Experts of a small language model.
Size: 8 layers, width 256, vocabulary 32000, 29.9M parameters.
Experts: 64 experts in each of 4 layers, 96 SwiGLU neurons an expert, 2 picks a token, a softmax router, a shared expert of 128 neurons.
Training: a variant of Adam for the experts, 262M tokens, 7981 steps.
Below are experts of layer 2 (counted from 0) of a mixture-of-experts language model. Rows are named router (the router's row for the expert) and show model dimensions 0-255. Each number is 500 + 50 x the weight over its row's rms, rounded and kept within 0 to 999. Numbers have three digits each.
After each expert's rows: "raises" lists some tokens whose logits its average output raises strongly, later layers aside. This comes from a sample of Wikipedia text that the model never trained on.

# expert 42
router:380568543471520490629534502547464447473524537479457511462568519490479532434498446489535551527432636499619485536463446469487458530519587434545513487478576489405543528479443362541461479426479548532488513467490444496455507545474550436523459561536478457511418471482494522476503434497478535450494554536491607564530429517509510559609502534475473568537439509555453483431583524558477477432500503465486499460525468476522518546449569540509471449478534504569489449463490512554542463535478506492604458359444470431467456446501553470445516448518558455567542576474559570405423462341447437478440608560470537464499552499370514666478488521485535539441564547492502492462520501479602501514468502575485567457501496524506484446519446540504439525529497426491525444500475500480379540511551565
raises: "s", "-", " ", " and", ",", " ("

# expert 50
router:499488446513411528507443499474457504585440550555479480559547456528469582528519523498549452515472527421414576508504436484496520546531588569488481443484540636475459440449540414514453494553491572525346425482473509443483386512496463523600560532608554514487494479519481487601533500487498510387440455573523428463504521464549512523479577532531447495431591424512515509476472513568542506465567510456547618473514531494484528592445532479410498543466568519490566496517403582529436510445555545486515561518450585485559524538488521546512496572604490604443559515444536560528436513545575494540486482530531492417532472562588552460420510577432451548489418513467503477523537489568509484507574491486464391558468601419521484489563487446446565480498509507531473492534458393488432460423554547
raises: "-", "|", " also", " ", ".", " ="

# expert 45
router:583513516420481479361524408468578476462654530449403557396510553509466498555553420465490520498528469526422506469532507381484524467509524465463481560469540451479517523471478444502511554441474497472392423441531585443506506373477510504384543464507475507554536480479490416440465417518481449616539548496486538540464519586441498504543497503456469640542550510491568439465472523481626518489528525509492467467457445449528508432534572473529521543550383432490540444449485401486527532465517515548501507482603523515562528527481477512454514460469529467483548514546471516518473580562472568421492520512481513453557532447495474509562500517495429546506575477573418474484570621494368513464559428508565532526550521584507522510470494553419527459451457590489522513497423394526551492422490508
raises: " and", ",", " ", "-", " in"

# expert 1
router:502537533501529560576505518496659466487527552506548555527413529528492551490451492444507457440483528438494399483506512456549539534504441509590562453615405497418470505512512528464467632514441450396515411476504567495538478571491415399463527514373488506499494511486437448439508481595532395409546512480424500510439595451533553540470578530480505488478430400538574544414476503523489500461404524523506522555490410492467540442532463469484416506608532457466576529488570501503554487434477444533481489528486500543426534532523494479581568496548458467479472503631420455554492560516460478500493539557449569482435406521498509574593526513502474570539479543431382536582405517424524451449616500487526455496528564514455484531524547427444484504490467497543550493545460465482488518511446490
raises: " or", ",", "-", " and", " in", " of"

# expert 31
router:487559506527509494479533448513524532579442551472624497551585457502481503549492446369506490461486404465461422527580541479536414519481444515482477518520541434571474512488457602529586603466507542502531367577532491507562569500462545387450437550425453510515495506454504542350531420550547529622554491511457546591458565502510546509458559490482614423425486417479547493542459544460445454481436539528546540571540504431426507453506463494430594468461520558485548537425529470473491522489508459605475615475515520536465517542448452468502492591534503441505502535486411504441498514430474549491522538511440454512448401523505504555506515482475455541515510437390507497563548462489492441485545519553599505497475482453413444514545475508399517596526496454584484489550430479556504570447546447
raises: "th", ",", " and", "-", " in", "."

# expert 2
router:508558467462497531527435518551393478475483531483410521510516493555524515497529405648553472527416609561626438492482468499455506596530540400475552448535527519434543540512479492514548518437494540548536479545483473434576460523507498569456425449461563534508501511423504544528498478530407470457490510478478482563569514461487528492478513435477473441500547611551446459560543480558466475446419497533493476418495538421485488531548530539519481437501576515492435591503411444500475539446489473490631501628590536468480510502531517498551485462491596509563543454508436539452565478441409516551486399451487560469430448481465495427612324492557569401525503480496447487414497395468542529579523500504425476459511481470457482572529458518509469474479558510471554434565491492447419494595481552
raises: " the", " most", " in", " it", " only"

# expert 58
router:438447419538477487474458559405597563405512553480534506508547493442479492469563366486557478552453563508534481481511538471429499528466486491433596566536594511510521503474512510529470502500372487540441505470492445490507541514507558515531520490545549501577560504453549477495546570461453493568559526505465498560542370448508584499535490507421599522452578527505426474543501517448585517529392501480521500575476489461533527490470552498557432493527559426484465497447480458491451450520448523432405521497444404543537456494549462410533493399483509509559450447603422450493506479565476440557509502535517467468445428560458547468592595489526405441594498501544409447557487578445452501536587468570569527531426423398514455549521569569505529544495487470419604448515492543508620519472554450
raises: " of", " in", " and", ",", "-", "."

# expert 28
router:492422444498458488522485472475588500437444582470527553571505524522447516442483520419415455508553507454455426484524453493555528488489522505457521559435445510510466492443412520399450500566412475414532384560520502501538543486467609377501524493366466527452533443528416466430535473572491428500500436514489457464488570466480524557448605494539646530459457423562504515508485536451400469505461493468508489565469563418472563436483534497521452514558552516552523614483492423528459457482491488579448588489475582531500493510522543556524479464586412548501524535526424467536439448593560536368501523477536485588581437543535453524546527503488408485523535490516451514524449395483581469454543523470487436559505542527469443491432492473494565473501505399557470587494373483481546549495458528
raises: " |", "-", ",", ";", ".", " ("

# expert 48
router:577519555507436410517551501496498502494530460514516531451504508466524547479518428436509516484542528538422471471419451433543447494485476554523510504454395542566465540492514453453501436493572482502462509463554495496532492462505448442514587437490538456464469488593537558495476541412577515471441526516464494535501399418439517455462542462484437505467522517598511496486461472520476481584464538561507442523571493465374503522519453422581726513513563390569520458468473453534519519444580481444538520442470534526527429458504496511346506472481484505557464506597459448473534509518565531480503521528432519494536524444478456502597559411479601527484468542432436427406565594429528516399575452498468436499483382579462433548513488586454532552497433523446504495515469443524553473371490534
raises: " (", " ", " in", " /", " and", "/"

# expert 16
router:553450466512443463499543487575437449446513515517409517487563491540495577381512472539498506494615621490513489468464517444511413480563484565502510613525469531520539501518548531464580562536461504495509419563459497472588474481510620506516446462514439458530457500518455468458457542466403425480427511495478526450416473486516470500536536519465552559437491559521508457474571519425553492471564497410510532509548442666459449465419525474431527524476545554483557576464510581546490472613497506469476550488516588528381549573450485523475492520427508543537507484569488481530434552477562473527547576522589551472479571485534528425476415492537470484550591483612476537531432513393560485465416543549452604489488438464533547410494469563508530529517486582630459505500400523529556563528513440
raises: " by", " in", " on", " at", " into", " the"

# expert 7
router:444531449473465447477410456476466547503502454567466492521493494449534485506524542566544447500541489544549490500480496552525395573516558503441508508563557529592417543487467415454493418508457477586585564443477524524596544549528526461540477512500532467563477494542489459510526473547550456388519490404396573384551524475497493470464498492465559617472424441499457404421517542612606512492551541508504382545495467542424518518466637478584461421547462528464517625562441512538494442359478501530496474440544463501481470490455510555453529445524499528624428506500575515435506560478548438526456496487458497482502444493515458512477439528478552484507562516424574473526559567500485503481493453492421488522348497487512526501505517528430476624497543529442529516585601496503492594536447467
raises: " the", "ian", "s", ",", "ians", "ing"

# expert 49
router:501521520560506490422451441479518500472467498499405558517486575559492547546539587379516521477459514561483453494599369463458492536508457477483574510489443563396471461403560476537472540494525572500461555406485542427503443635461429506469486496596512519518583483470502516550507505550549445493557539514479472496386438489522522484558532439508452505503519603458545584535544586461356574510468429504502552441469503563472528479486510461527505526571492477514467466433479559432536521426376504558565539559512581504440453477483479485519441512479435574531455461463508472484508501513547561451570463481485511431606584482541433488558641526563466614417482471602519539505520494503440534501539447480467533520508501445573615496487578482493539563447517542554544501535524553622556536468489478
raises: ",", " |", ".", "'", " (", ")"

# expert 62
router:549558516489582458401494438515602505497525517530594521558517489487536469536559588410510507439454425419451532422508478548444461464465362480507504527488476541542495519454539525581467543388406502534486370492566520512403540464514496417576535497396441514527432542520541432529452474566451376494491520537490480556537498481498527447509470449466523552492415561528569583569474499502453467520639474469484461449455572494508546567443466519520511514557543478477426506449477681499449526503588461436538479560457525534485458524470475590517507479472459565443306500480503511504520482431442397470546580547569483598443432485481514543425493491509468528484511442413463492440499583552438434471517554522476560489502508536527528477505441516488538517477538543519508506534418494508458488522504508
raises: " and", " or", " the", " they", " later", " |"

# expert 40
router:459497525495514527540494482510539498408556459459472509472608541501508473476508486470491505521527511374421425449548456508484446448525357522514505510584503482506513489490518485413536528466608472490489416506536480546394406487502557454474532443454415511450531539470466503482515579450527535560467509483481521538514427454472474483607548518503526445482503494503465621558455540462440440507541442469521538411501549449485498439493440513489566398430529526442474501433513389541473586502493473571526552537490500522584524479520454409548508527503441571560446516595490464512418461522480513460522627408616452446556502488532502556588447488433389557534480491515569519546414526599370470494571531433498616536468436535558499495516524530471460385573491433466479519508469421463548461490602569
raises: ",", ".", " and", "\n", ":", " to"

# expert 4
router:522556492462468534501472487647511486594553566461530521516479584491539462460471498546513564500587460493632514520484508564417509516542562542483455557453502476463533522477514574482568568447563506514544548539465443548501523552509502460517507501424554446520476481410455474439447546505581503519468392495378551484486337531585493530501485498548608479480516450533550508502541498583588539592469525499466472422516422454512504522608609515558464424505489513549479504513437638523431492525468450549471544473453473495549503470450508497524544442522506480574491491494534444411449472448467410613564470543480468477465507590484445394453484424571414399430509505433503470496499461487570550492478508490536580458522476539481571508526520590519477558508586564581500395531534442587465484443545513
raises: " the", " his", " their", " a", " this", " its"

# expert 22
router:479446489500418512414498537469571470424528512514530537454507446543513437569466591491616595508547540501477505583544570489459534510514536437497527540520554496541512485475533550593524445499473467550497427540497503417468500496535487431485558493596561505509500469409486472550497587480553549486521525400461426506448529564468517601468496541494525548384401421450536501485570546396511481473438443449544455447463518460523438539507483423479578522456433387524530497494428542444487548505503477390486551530506507518446525402643544418511486400591525496392507496504435500454528543435520446493495443452532475464500453492534525528479537482498495487545518512429540487516661458611558531505422487426502361497588523488582454541505465584481502552430484501597475400498498519518573477524523492
raises: "-", "'", " and", " ", ",", " ("